Weights of a small mixture-of-experts language model, trained from scratch on English Wikipedia: 12 layers.
Below are experts of layer 6 (counted from 0) of a mixture-of-experts language model. Rows are named router (the router's row for the expert), down (a neuron's output weights, with its number) and show model dimensions 256-319. Each number is 200 + 30 x the weight over its row's rms, rounded and kept within 0 to 999.
After each expert's rows: "comes before" lists some tokens at least twice as common just after its tokens as in all text; "raises" lists some tokens whose logits its average output raises strongly, later layers aside. This comes from a sample of Wikipedia text that the model never trained on. Tokens count by the router's weight.

# expert 21
router,190,176,228,227,207,158,186,214,230,130,176,206,191,171,210,204,147,196,179,203,177,215,175,208,231,268,205,234,221,221,193,186,196,191,170,174,147,207,177,161,198,210,229,186,208,156,231,170,221,205,243,224,217,162,213,210,213,159,266,183,200,209,154,210
down0,183,233,166,241,162,187,186,197,162,216,144,251,193,180,182,171,200,255,207,122,217,238,203,136,163,185,195,209,183,207,164,193,222,176,245,162,244,184,165,208,240,174,221,176,196,231,232,190,162,180,119,245,208,177,163,205,231,147,234,177,231,205,173,207
down1,227,195,216,228,188,223,179,258,189,195,180,199,153,193,191,197,207,251,162,194,225,185,253,222,200,198,200,175,231,244,121,196,184,193,182,213,179,175,151,212,183,249,235,193,129,132,224,239,233,218,231,178,136,196,166,201,196,171,205,210,181,208,207,227
down2,166,244,226,217,156,225,183,176,215,220,206,170,184,201,193,194,238,157,159,167,195,194,216,231,142,224,159,193,208,214,176,279,160,243,221,221,183,224,186,210,184,163,193,130,195,223,178,210,237,213,153,183,191,198,211,235,215,151,191,164,186,196,206,186
down3,213,219,155,178,220,225,194,174,217,249,153,202,200,216,226,162,186,152,202,263,225,220,193,179,181,229,186,199,221,236,214,231,193,210,217,167,234,178,161,180,215,166,220,198,192,239,238,221,222,163,231,178,221,225,172,171,218,161,195,190,142,165,187,181
comes before: " |", " of", "%", ":", ")", " ("
raises: " (", " ", ","

# expert 13
router,221,207,175,191,170,171,171,229,259,194,198,203,232,188,192,168,181,213,215,276,209,171,173,200,219,186,180,209,180,125,187,186,188,248,215,213,184,184,186,189,203,225,203,241,213,153,200,173,201,172,259,224,263,225,154,231,187,182,214,184,194,213,205,244
down0,206,161,225,183,150,166,219,172,169,125,221,203,176,171,219,164,223,174,176,169,158,183,223,256,197,186,242,222,233,155,224,178,211,181,222,164,124,181,232,235,191,197,190,249,158,216,241,202,248,217,194,191,179,199,183,213,179,212,217,194,220,195,177,153
down1,223,209,185,199,204,210,218,234,213,238,132,244,252,189,192,227,199,240,177,195,178,185,267,178,189,233,167,176,251,206,180,243,208,272,162,239,211,173,232,215,171,250,147,195,196,212,217,188,185,200,214,195,183,175,173,188,177,178,194,202,167,187,205,205
down2,229,175,184,258,215,209,228,198,182,121,220,223,229,221,217,215,163,219,232,181,205,241,170,272,189,178,192,198,155,194,194,255,185,195,250,206,191,244,192,215,174,198,156,236,243,217,239,232,175,196,190,166,215,209,230,211,246,167,206,192,200,203,211,158
down3,172,192,211,238,174,232,215,174,205,147,181,183,204,267,187,195,241,235,224,196,252,189,238,212,204,126,182,195,184,158,211,230,178,187,169,209,223,201,183,210,203,176,172,216,201,197,165,138,233,240,201,188,231,232,227,183,175,195,199,200,204,207,177,181
comes before: "|", "-", "\n", "==", "The", "==="
raises: "-", "|", "To", "In", "Lo", "Re"

# expert 31
router,225,211,185,226,194,204,172,244,202,213,169,219,247,158,203,200,209,201,153,260,217,189,161,219,192,233,217,189,235,131,180,133,137,199,177,197,131,200,216,182,238,227,220,191,263,193,202,199,221,191,233,222,230,156,207,192,184,142,206,221,208,209,186,224
down0,238,189,204,197,162,200,152,260,227,241,201,222,166,247,228,226,248,224,287,200,206,209,224,190,266,128,235,133,201,163,173,180,166,199,235,217,170,189,220,213,226,240,239,242,170,204,248,212,267,164,170,178,179,176,174,224,173,225,168,251,205,194,224,237
down1,156,209,206,203,234,199,222,186,254,264,195,221,201,177,151,172,207,156,156,157,224,176,194,194,232,205,160,208,235,229,187,239,214,214,204,234,172,183,209,235,197,275,139,194,206,148,241,182,149,226,127,217,216,210,197,186,166,189,162,193,221,171,150,237
down2,169,215,180,169,207,238,169,214,246,233,216,230,183,205,233,187,189,178,180,212,218,203,198,185,234,196,245,247,148,207,194,178,224,194,179,230,205,240,174,225,217,195,173,141,228,126,225,225,209,228,244,231,202,266,214,177,246,168,205,240,198,191,197,206
down3,191,235,177,146,198,208,267,178,192,165,262,171,185,221,165,220,188,248,217,199,202,215,234,212,187,207,131,139,255,201,182,203,193,203,172,183,219,210,209,203,156,232,205,171,206,172,135,197,204,159,131,193,187,212,190,236,211,201,262,209,177,169,249,190
comes before: "0", "9", "8", "1", "7", "5"
raises: "3", "8", "5", "7", "6", "4"

# expert 15
router,181,196,194,161,176,191,130,191,193,176,208,165,263,154,213,219,203,188,189,196,225,250,192,201,172,235,172,201,206,203,236,201,164,285,176,196,176,210,241,159,241,250,207,178,186,168,184,199,205,193,206,199,182,140,167,199,180,180,210,184,204,252,185,240
down0,236,155,184,223,186,164,250,217,186,202,196,198,208,184,244,190,202,218,238,245,239,195,226,231,209,193,208,208,225,186,225,219,232,197,253,219,202,171,219,162,188,158,249,191,183,265,185,197,140,239,131,218,165,197,195,237,153,225,162,217,234,219,205,224
down1,123,173,160,171,195,244,267,154,179,202,194,234,202,206,245,190,209,208,175,176,164,156,244,164,181,194,222,209,214,187,186,217,191,182,150,183,215,195,270,183,204,129,248,241,199,162,244,263,191,198,214,142,175,220,162,165,244,193,225,223,191,184,208,244
down2,203,223,218,130,174,210,226,235,182,209,156,190,190,232,201,200,194,204,212,179,170,210,203,238,190,225,179,183,220,132,192,187,228,252,185,183,191,231,225,181,182,200,185,168,203,172,234,210,192,196,154,183,179,222,218,127,165,168,178,217,189,206,159,231
down3,202,214,192,149,146,197,161,204,242,235,224,174,214,184,241,194,133,219,280,217,249,194,209,169,247,207,218,193,153,206,188,246,244,168,226,181,215,156,182,180,213,223,177,238,182,188,217,234,206,190,250,203,198,185,243,170,212,176,198,227,156,178,207,194
comes before: " ", "\n", " —", "---|---|---|---|", " \"", " W"
raises: " ", "\n", " —"

# expert 24
router,223,181,192,182,156,200,182,256,205,236,165,206,205,184,185,233,142,201,213,207,267,202,224,180,241,259,220,168,284,238,195,209,157,193,155,210,164,153,134,165,222,231,201,233,216,162,212,192,219,212,217,202,200,215,180,208,199,162,226,190,161,222,186,232
down0,243,244,200,172,168,128,196,150,226,176,145,223,196,210,185,194,181,166,214,168,161,234,185,191,227,168,204,166,208,208,185,200,213,266,224,183,220,181,245,153,192,176,195,205,216,177,205,197,202,266,198,233,177,194,188,206,199,189,234,214,256,230,204,219
down1,212,176,187,191,224,216,213,171,190,165,178,200,209,156,202,151,180,250,165,229,211,223,225,201,155,239,195,259,175,208,162,211,237,227,201,170,188,166,208,168,165,198,226,167,222,187,153,209,223,200,181,169,216,223,142,215,193,215,168,213,203,156,146,171
down2,212,208,190,239,178,157,244,215,168,174,203,202,211,200,175,186,151,195,225,213,212,237,189,169,174,176,198,195,195,195,240,213,244,194,163,252,182,212,203,211,252,251,176,143,197,197,227,149,206,166,207,199,229,190,196,172,203,157,201,216,172,187,188,221
down3,196,169,234,245,170,156,212,201,223,172,204,227,236,216,208,234,186,206,241,180,154,158,170,227,196,213,168,174,217,190,221,146,162,181,176,157,208,221,243,240,199,185,169,207,196,209,250,239,172,188,206,225,150,250,179,170,195,215,166,211,125,221,206,230
comes before: " of", "s", "ed", "ing", " to", "ly"
raises: "ing", "ed", " ", "s", " of"

# expert 28
router,193,176,229,211,207,257,185,199,191,220,215,217,221,202,222,214,173,211,214,231,196,267,206,187,199,220,197,209,191,171,169,111,161,271,140,191,164,213,153,179,267,195,214,204,224,204,233,205,185,185,211,234,172,188,198,199,194,166,158,198,189,223,221,264
down0,256,125,217,147,177,218,224,186,203,209,221,178,208,211,162,157,189,196,194,182,178,229,253,201,188,202,158,190,195,179,159,162,239,229,207,170,167,203,124,249,197,183,157,237,193,209,147,222,208,210,172,216,194,199,185,191,186,181,232,213,205,192,189,176
down1,241,172,173,217,231,178,209,243,213,212,149,175,220,211,207,247,195,157,187,160,241,207,205,180,265,192,191,228,194,226,210,140,177,201,188,230,227,206,211,168,211,154,206,211,225,192,223,180,271,206,260,217,187,193,172,204,180,197,235,209,229,182,163,234
down2,163,199,128,182,167,143,194,211,210,233,246,193,165,229,223,226,199,173,232,146,160,165,184,170,224,224,245,187,200,224,201,215,268,210,196,202,206,172,225,210,195,180,185,205,167,216,203,202,188,176,163,189,265,190,206,216,154,226,206,210,236,203,260,140
down3,187,209,207,203,266,166,212,216,260,154,233,194,244,216,192,173,155,206,225,226,206,206,164,189,221,196,183,244,167,202,238,249,253,189,198,266,173,185,163,159,189,227,233,234,218,158,220,229,227,208,184,215,185,169,197,200,175,217,199,242,148,200,216,183
comes before: "\n", " The", " In", " He", " It", " \""
raises: "\n", " The", " ", " In", "1", " It"

# expert 2
router,194,195,177,215,153,202,100,231,228,213,233,184,265,197,172,234,181,222,200,223,239,258,212,200,211,216,179,215,218,189,223,180,234,194,170,176,145,215,177,185,208,253,222,204,245,173,195,213,196,204,255,204,206,185,126,194,187,206,232,246,219,226,170,206
down0,235,228,237,190,195,162,133,251,184,187,237,228,197,164,256,160,243,205,162,211,180,183,265,206,184,125,176,200,199,206,211,145,163,172,154,179,230,159,153,204,241,234,198,225,239,242,205,206,252,180,244,165,158,176,162,207,128,192,225,215,194,197,238,184
down1,180,242,175,218,194,166,176,202,224,158,210,140,177,145,200,198,203,228,186,196,196,236,165,232,235,226,169,174,218,145,186,200,183,202,281,177,174,164,140,204,223,259,219,206,214,181,221,237,241,209,156,239,252,225,201,187,148,159,207,174,242,247,166,180
down2,133,193,180,217,179,130,191,237,256,202,215,207,245,163,204,197,214,166,165,146,179,225,217,150,181,167,156,231,205,226,170,187,186,191,211,237,256,199,246,213,235,225,218,154,176,227,243,172,198,226,186,207,210,170,178,208,199,205,252,183,251,208,186,201
down3,239,138,193,186,157,253,189,176,187,227,180,165,185,183,186,248,237,216,188,222,153,216,169,216,158,220,269,193,243,220,202,212,203,202,154,201,221,183,182,212,261,192,184,177,158,192,210,172,203,198,207,192,194,205,133,254,212,146,270,173,216,219,208,168
comes before: " the", " by", " to", " in", " a", " on"
raises: " the", " a", " his", " an", " their", " another"

# expert 0
router,251,202,188,228,212,237,132,211,240,209,152,216,275,190,210,187,182,197,167,198,221,146,146,201,222,196,162,208,191,190,192,149,215,206,183,180,192,249,173,181,248,211,189,193,212,193,219,169,187,166,257,187,204,189,202,162,224,138,175,187,203,214,161,209
down0,194,199,188,199,186,165,199,173,178,231,155,238,167,199,185,148,213,247,206,207,250,210,203,211,202,271,219,168,262,206,215,225,186,171,208,149,223,213,206,172,198,154,167,187,251,200,158,218,215,178,138,154,213,171,266,185,305,176,189,263,176,186,209,241
down1,225,189,208,183,220,241,163,167,214,217,217,197,209,202,212,161,188,211,211,204,215,179,201,196,195,231,202,225,221,206,269,258,203,144,202,219,204,245,172,231,223,190,181,202,161,220,182,260,193,222,185,191,185,208,198,172,214,186,228,189,187,190,214,167
down2,156,236,184,161,184,171,185,145,190,210,217,228,193,175,161,224,180,168,154,192,186,224,248,225,193,262,241,192,214,166,169,237,184,199,206,222,231,193,170,237,216,222,161,234,200,185,214,168,179,160,196,171,227,218,202,201,188,238,190,188,164,249,205,173
down3,174,209,209,162,206,172,176,267,149,211,221,166,242,154,175,206,215,172,157,167,211,201,197,158,211,171,166,203,180,236,181,155,176,210,236,236,214,207,183,248,151,225,239,203,214,171,227,199,249,151,186,219,257,253,196,216,185,185,218,172,199,176,195,204
comes before: " to", " in", "ed", "ing", " as", " of"
raises: " of", " the", " by", ",", ".", " "

# expert 18
router,237,265,170,170,174,177,174,220,226,167,162,171,228,191,191,170,201,201,170,202,191,205,201,191,225,250,218,201,184,194,228,144,203,210,185,230,139,248,209,160,243,228,194,204,206,185,202,209,189,189,243,197,203,165,175,200,192,174,192,221,206,242,219,242
down0,214,199,240,215,260,217,186,253,191,160,160,163,180,201,156,238,173,166,218,227,151,132,255,192,180,189,184,188,226,211,201,213,226,179,166,173,179,215,264,201,199,188,158,145,251,219,211,251,196,225,195,203,223,177,162,180,164,183,168,262,202,100,189,196
down1,195,185,145,203,190,196,194,206,161,204,217,220,164,223,171,213,214,220,211,191,191,206,189,237,164,227,249,134,144,250,239,128,264,243,174,202,163,198,254,215,181,225,172,212,203,160,182,189,237,216,171,208,173,187,198,218,218,243,200,262,215,216,150,198
down2,183,231,161,204,201,246,244,159,273,187,209,210,184,192,194,207,143,192,222,279,261,188,261,168,194,205,171,173,173,147,217,263,166,222,213,154,222,194,221,191,213,157,212,229,237,213,162,174,208,170,239,160,194,157,208,216,234,200,213,206,212,243,211,142
down3,199,239,256,200,194,176,220,226,232,97,219,219,161,206,211,160,188,162,203,225,179,207,189,116,223,180,186,191,178,235,231,202,220,230,220,169,173,179,180,247,218,164,201,156,189,200,222,195,285,162,219,200,270,168,197,231,206,207,286,212,186,183,207,226
comes before: " |", ")", "–", ",", ".", ":"
raises: ".", " by", " (", ",", " in"